config = dict(
    num_hidden_layers=13,
    hidden_size=128,
    n_experts=192,
    experts_per_token=4,
    d_expert=80,
    d_shared_expert=0,
    hidden_act='tanh_gelu',
    moe_layers=[0, 1, 2, 3, 4, 5, 6, 7, 8, 9, 10, 11, 12],
    router_score='softmax',
    normalize_top_k=True,
    routed_scale=2.5,
    balance_loss=0.000512,
    balance_bias=True,
    router_z_loss=0.001,
    router_bias=True,
    init_std_router=0.0213,
    lr_router=0.00155,
    num_attention_heads=2,
    num_key_value_heads=2,
    head_dim=64,
    vocab_size=2048,
    norm='layernorm',
    norm_place='pre',
    norm_eps=1e-05,
    positions='rope',
    rope_theta=10000.0,
    rope_fraction=0.5,
    qk_norm=False,
    attn_scale=0.125,
    tie_word_embeddings=False,
    parallel_block=True,
    init='normal',
    init_std_qkv=0.0442,
    init_std_o=0.0,
    init_std_up=0.0442,
    init_std_down=0.0,
    optimizer='cautious_adamw',
    learning_rate=0.00249,
    beta1=0.9,
    beta2=0.95,
    weight_decay=0.22,
    lr_head=0.0105,
    max_grad_norm=1.0,
    warmup_steps=487,
    schedule='wsd',
    decay_fraction=0.402,
    decay_shape='linear',
    final_lr_fraction=0.0,
    batch_tokens=[65536, 131072, 262144],
    max_seq_len=512,
    doc_mask=True,
    train_tokens=610200000,
    max_steps=4515,
    dataset='wikipedia_en',
)
Below are experts of layer 4 (counted from 0) of a mixture-of-experts language model. Rows are named router (the router's row for the expert), up (a neuron's input weights, with its number) and show model dimensions 0-127. Each number is 128 + 32 x the weight over its row's rms, rounded and kept within 0 to 255. Numbers have three digits each.
After each expert's rows: a language model's description of what the expert responds to. This comes from a sample of Wikipedia text that the model never trained on.

# expert 48
router:144141131127094135150074074101116118110117166140099133119154066077170140139134156138112156167171123173090156146082107161151126091145170148159088073121102189149124148114097114124109139131172113191152058116084137133139113150119114191081136185143179135109114061100076165115128113107113159082146106094163137116127205123142101128132120208114120074126134088106128118203173178168151113072102
up0:096150099143120145120165196127129141061141198077100104129092150124130125104100090110055200137131110214095179092105117105160139169124175102165100132160122101124096067180150129126159151134144148159126148069126126157085099150104108102098150133119161118057154097074068119138156137065090126145162153093154146167163153090164106149171109147150137106171141132086139148117137133131169103167072
Mid-word suffixes, table cells. Middle and ending pieces like -ific, -ial, -ed, plus quotes, spaces and == marks, such as qual-ific-ations, president-ial, Reject-ed.

# expert 31
router:122149164150129150142146126102153090126161120142112100078130079112143112129150083167105195140134065101064141140050157160118110129145126140133127076056127190109111169114128092123144146169115126162132128151071182127103117112168069190090123147115193170049117123099119174124126096091105172093127152120189145133134129114131069164114200142140169095162119116072144106171144158149150071125126
up3:135153148144126113061102077157124118129086115117123095076071133130140073110125133127145159098172119135182156185126106110129068101163180103102133112115137075162108146088142163116116107110114032161182097154119141132149121151136136173129182212125127115083154116129077189116125054156170128141177123143074112108158146146143091167122149174128111094194106152106119129107132217125142097113109
Common noun endings. Whole common nouns and final noun pieces in running prose, such as system, city, town, film, company, and ument in monument, ission in commission.

# expert 33
router:096174153130094119062075119115123136095186147133144061128142149143172082147094124181126155189163100135138157178090137209104101076140156092159122094128106137084144141088099084142189133118147114186168092129101124147146132043191112110183145158094173097138140112099114130110111128101078156102132099084149149092136136155131059130129148166176106104125100144123166152143119133168136129054108
up0:157096073142109151074101156154114088108094097136153067111095107163137149145100121196153117072187131183115164132149138250093142058097121116170105149135150115137122117145140112120132107104122139107134123112128160144118118097139102159176084196109147101108145167062139113144157118154124159104152126115096163213119171112112112067143127186129177116152068149145160046135137127132132134111118
Name endings. Final pieces of English surnames and place names, and words like London, York, He, as in Smith-son-ian, Matt-he-w, Wash-ington.

# expert 4
router:109165112123080141093126093130096089090118132178136127103109110116180151154129092170124154150124137138026151171086119150077073126132179125162112116128134154136040189068086118114159141153128112162139078085132160172153135083145106128129118144125134149102120130120144126134196056109088147100174058137132139124154181100115126171099152135141194085180107114097173181182133143149144129101152
up0:108138171113133138156146158134155133126174210120119128127085134102114111198164164119177122160131092184132161175103095112074096116134105135182121067131101120125132176125157050150126140182115127155128115108118101096130135112113094187206144150166120064114117133131100106130145138097110114144165093108089136101077122069079142088157076129177106135147122124131132178126088088229096069131148
Person-name pieces. Word pieces inside given names, surnames and months, often after a short stem, such as Ju-ly, Jo-hn, Har, Rober, Roy.

# expert 34
router:069156149207032153098095133084132111104149103198141111102154114083139130125118084171095166188154127131100149155066153178107140112125133122214093147126125146108119113137103144116184174202143114145128095110111163147120106127161111155138125149105154151127076095043108143125141132112113139107167122088121146129155139081104085156119171134136144074124142091131155151160137147212176124092097
up1:141157145123155169104095109125167099070136170127070095074057118152174078171107111164125152138154099161079163174122121124078093098171178166122110069085122150100110170085112088090160151128174096175158119172106155169091142054136086143144179149119140099143111128140103138071156105096078157108144093105165184118150153132126124128145139169173175070158094131093136157156139171127125105110127
Table cell starts. First token of a table or list cell: dashes, minus and plus signs, and capital initials such as Lab-our, W-in, J, R.

# expert 44
router:089182109174125144140107116101145142115177144148103137077125068105146102108110098177123159148136138144033190171070177134092110119149138153117108105146149131130073136101118121100161146133190110126118093131124187120119108076160094144091179131127133127068116102079060121118163092125110137118185078099174154128122157118159133154121124169151189054136086162070179160157123173163147089110111
up1:137118161195119169137090064162151146110134188128110114058111067142180180100171104140147145101135145114033170104152107120089156118161136091138081087143155110106131103017078088092079145167101133113116133122136127112080109156186138159119124097101152162132034120135114143128161119151165135140151107176191151146123142132113159156119105140135145144126072093171125125123091143154140123128133
Digits in numbers. Single digits inside numbers, scores, dates and table cells, e.g. 10-2, 1–3, July 9.

# expert 54
router:072165121155091205097079085128129133087138125143082111107123127158163117162131116160131113154136095176124160126126135141096110069166119099200117100121083175120119106081124147144158172128153125163124107126102154166142118076169135166100123142076208135077094111087142109104173103089102154149141116137129189136142171109137097147093143173163167076185089088056139207152130145180116102131096
up5:059114173162126211063128081127151108121132105159162185115162105147159114106096133135052154118132082102106130104119154152166106081173148174133135118140157191088154118127107107100128153127152111119110205163102139101145086116133143085150219145091131142132119126126076153070110118135133129173149118120136161097108170098140089170143088172143137089154107129084120077191136140158154050130100
Foreign name endings. Endings and letters of non-English names and accented words, often in tables, such as Bogot-á, Piot-r, Damallsvens-k-an, Zeel-and.

# expert 60
router:125170182199039131090125152099134113108136130135109097115111093117159104147103130150132155188102136158117170161079135179169140124182129126156117138111089106120118121147119083064138168122137159126140148139132143156075095096185108123096157190113129117087085113090098149108148114074084182077151063114143128118150212113127052123104189167132147072140109110096137136182109132180138127137094
up1:118152099111127108086144163134173144121093132196095175097134136098153172172134089118109138145154133128099153144046135142147121144150162162180081148107124088103131119102165073179207179155157040147195053127154152121120143150154144151079180103183184109100128111144106103161160069115071099102107064105141118102105122172126102119144138171135119111129111077124160128118125160137110168125128
Years and headings. Year digits, titles and heading punctuation at article starts and section heads, such as 19-53, 20-23, Sian, Russia, bibli-ography.

# expert 49
router:065146151157096153113065105109114126110206167152134085123127102114165113120104107135131143201146124156126213229111138165098065082151129137191082113132107155073086162115094119089177146139125139162164129123085119138112129150166103131135118179089126160130137075114105126099144109083078143121122118098176135135138121126118092145123139188128139062161115163150179177131133142133148096102057
up2:097133107206123172100134087098109101144039153187143108126166125084151100116105146134080168041155153124141114122163174158140110148128143168122102082140196114118101166120151125133132145128159128143150150133128124135163151131118131115192150095143127128150087185125053118112079130127078144182141156070141172086105129120130134138106086153124101107100142039124133177114190135129125171062072
Place and name parts. Place-name words and surname endings such as City, York, London, North, South in New South Wales, ington, ley, and Wong after W.

# expert 35
router:106203156170124143157132098103127132084116196153099104066102116110146092144120076125119147155169120155131167204110135113104096120135159168138130061158124129057077114071103122110122145159137140126159117126087168232110103128152083192151155111146146132105097133085076161141171097103093189136187106124181146142120122085097106100163116151159161095162106069136132123112147121147141090105101
up1:079143172136127120117130139101148117099096147120119063050150078166116118119075152126115093163167098148117110139076104104150127152188128197156140105140101141187177145078108114139136110149106147111170194128117135147166167073147118050165175140061173128140129142112059116129196161087179128191053125156109167137149112138120101104105122165131188124150106141124109128111143147129106105083107
Word endings after stems. Suffixes completing a word after its stem, such as -ed, -ated, -ry, -ised, -ing, often after st- (st-ated, st-ays).

# expert 9
router:109141085163072163118125134094143116116183162172105050052094134121151100123121089177141147165193119113104152176134141157090109130149131212161098082124139134108101140114119100052133193132156121185145117105128134122114136111153104148150121150061151108158105114101052114112141088124103143117146143114147118094106128144092120142142148201164220089142123119128178176128127142144193130115077
up1:096165109116135128140146149056192095095147156143103105077155032140115063122079106150108176170151117151151114126066138145158150125120091174094096118106156085110181196173109101162170154136093114141128163144130128110037112143148121144086075159147163101136103162158043120185140158124108124119116144062221144100122131134119104106090120131139129125110129144116146120102140152141155153120146
Second word piece. Short second pieces of split words and names, especially "or" after a first syllable, as in inc-or-porating, D-or-is, Off-ic-ial.

# expert 26
router:118168177142106165088102100089135122072182161194091038088133073080162113159158121155111141154159112147097160175136114127156078130149112145168105120068091128100108139085099076132174121171184098182164143137108143121119139151179120174087130174096133146114075075122082155100144118112125147110140133078119165114121107163105105099143123199131154074171098076121129170144175134154136128121099
up17:083149116146095172133156124159138125159108154190069155106156077128086109126071114138124100108100153152148105070089124112137078103118102132173084101163151152133165106146116094127151148118137153142215137118051098100149072120130135175149153147143207107069158124124123095158083100083108106110152127104131088092177195153155102111170094183120115149169099211143139142109124088145138165082110
Mid-word syllable pieces. Word-internal vowel-led pieces like ell, el, ol, ett, ore after an opening fragment, e.g. dw-ell-ing, s-ett-lers, Man-ol-o.

# expert 22
router:081128132150110135120101119130178083099164161197116118096068110121167110110108119150152166149139079195096150168123136201130064136166145172165063105121134136115104161095094132111121147105133103134117106145126181105081144055145126157150120147056158094106092081123114130106136121125112135108208117158136143099133160082095114173126127198173176070166123124111142190121147129168149090066113
up1:082134070131102143046160142106188136126155140116142147073111131124154118147116099177109144136125149111106129154044118184085123106129172135114067143139153146106077117037137117057150120142113107175111133110125107124131137170110132191151116183083145132151103136114111091153137142133146125051181085088121109151078162147137117093158111088123192110112151160160214163112131165102165161157119
Word-internal syllables. Middle syllables after a short stem such as r-an (ran, ranch), s-ix, C-our-se, plus word starts like ailway, adio, we.

# expert 63
router:146176130164102204116120106102165091134144161160122074097075077106142148105138107165142139157135119103047170178146122150113080091168139153189121113103148117135121195121091147103107140165156091174144087090130162126148152120126085142093139159137126171112110084083098119090188044085141123080135090099161117135154155123100117165113159190120164070168099107105131165144134153172178106129088
up0:128146080138139093089161146160177114082144114110125145115097141085113101117164088193128213117114113143100178085122129109161137097104096138158125114091131107112149188154102139083128131172118175170178109101097155204090150120125096099169152093090133170139110147161119136112150073125100126076135141156125098136113127066134122120120153102121181095080145102091185073157197153198092096141197
Pieces after Ro, E, L. Inner pieces of names and words after Ro, E or L, as in Ro-os-evelt, e-arn-ed, Pri-or, L-ak-ha, plus names like Alex.

# expert 40
router:074188145166103135113078089117129150138148152163069117120134131115192125144139115151054158123125099165118131127109120174095131084192172085129098087086117127111131115092125096129171123142172100140145093192116118152114146100198088163067155144119181104136084134128113187106156103079124135093147091081135130117119149147149103169191199133140142081137147061108132113162158165207128116081123
up5:138098016205121159066130103071129089150093133071162163147094157162147131118097070106135141136135131161140139125131107114106132108139175088104139165117106124162095101135113155133215145131163191101124101125083141225137104170119128099115063106097178134102112122133157187074131090155117137115143114125108164108138180130171103120169208145118125124167116151126133107089144147149140109155107
Place-name syllables. Middle syllables of compound and place names after p or ap, such as Indianap-ol-is, Metrop-ol-itan, biprop-ell-ant, Lachap-el-le.

# expert 45
router:095126122176103156073082132112135042079132195151109133089106129095154124128078114161129156129143138176073164120143133182101115105163204133190084140103119143119090130108102101100131115159150128169172110156139172120115114153153117150153127178095190137081123066069129132113134110116060145084159103112131172105123187063124149143116130196190163092160068129113136147117126113136146098138103
up0:100171174174122228121188118117099159125139110201162129161197115116157121116159105185111135096129165092111126149167111123164120119133131075092106102077138163094110158111087125125116116135145097073170105104102161147168203137163130126128140067106164098069090092133101103167094167088089074099142115095124201118091138095109140150098155145084075127136153117091182147141162132153122120132123
Pieces after N, M. Second pieces of names and words after N, M or S, such as N-ing-irsu, N-ad-al, M-at-ic, Q-ing-dao, m-ic-rowave.

# expert 46
router:146176171131142107112132106071133116128130195152123144117139061079168116182144139142119175160133123153136149158062108145132105102118150162158077072085094152110124178123075107092137114147140144156140100144090134158113074090148094173127097183104163106135094121122104178092125107047088173127156104106173138113175186075128125125156149136176140105131105075137139121134197110194131078069156
up0:132132106102119101141176102115161148120135186096084139096120136109149134185072121122123093184139065117078123162133122135141159096082130160192142142103101186101092090153161185159089114165154112145171153205138109177130090181162039152139102116131158191087088157091160135129139125087048147100157098116138136088134175097126093102154127152110114094139122091066167120159101143158115148146124
Pipes, suffixes, headings. Table pipes, heading equals signs, and verb endings or stems like sign-ed, p-ersonal, pre-vious, included.

# expert 42
router:138165136149138153128125101077158147104149174135106106111104111112164066183090100149124159153162115145128154172120143103104135122097182138172138127100102140079089145113070073136175154172204100150157135133088141157087129126140071106100163161102205105053112135131086179112101117046104148150138132079203184085154159111145109123105121129181137064135100120075123134152124148146121100117093
up3:068138133196128112129085136103191138156108106135094144113166094182157141133168092169110100131102135093153106079159097151124077097153153093185129153165089154115121115080088115121113141137138140118138194066137138149178116123132142111163120180080123053199133068131162165124084140191177121144163158106110086217093113132135075160122117114189148136122082133111147127134127100120143085139095
Word-final suffixes. Final suffix pieces that complete a word, chiefly -ing, also -ates, -y, -ation, such as fast-ing, Follow-ing, Coordin-ates.

# expert 15
router:115119143127109163127129038119111118100141131183115104095129094081144121177113136163135125229141088139086177178088173158139071108149169155157116141106105146083096147117102142073149174158124106177184106178125133159107144099149091121164130162125159159094136095092125195125132077086073158134129075128127156113169146111128143103120138151119141078144124149063151176194148143137132084111066
up0:130114161186047122107122203093107111094132175209092153133117166087163127110137122145088148163146142162088160167089149144131097069151160113126103116148095145111091144114125101151132165097139147200117153088128161134141125140133048115158188133143179101148114062095081154110113117084083151128178119103171152080067128101090113157134112177145155083122119122091175124143127139183155112081119
Biography and film nouns. Common nouns in biographies and film or music articles, such as work, career, film, album, people, plus the colon after Position in infoboxes.

# expert 41
router:065186124176059133102126137119172115091141131196085132101158111110155115121092123189132134175150142145118141153078133125107128102150148108189074130131119198107113113113108075137158123117150105158134058097097184163079109095190112148100132140071157117096097092103094133124142098130093143116143099102140159123155162101106102193160180183164151116145106127092130198136134133177157103056094
up1:091082152230114102122112052106122079098141136192158088107123119137168104142150131149089138152109129131135138125148071187124129119163162093153106122146125139093134132103127103085113133171132133161126132127102210150135125143132137141148133242125160120150094122144095118131170104121101159138174107124103138220096138089114066131090170114163162118134123046158108118108091125102169127158060
Capital initial of names. Single capital letters starting a proper noun after the, of, in or a comma, such as M-acrauchenia, M-ississippi, J-ersey.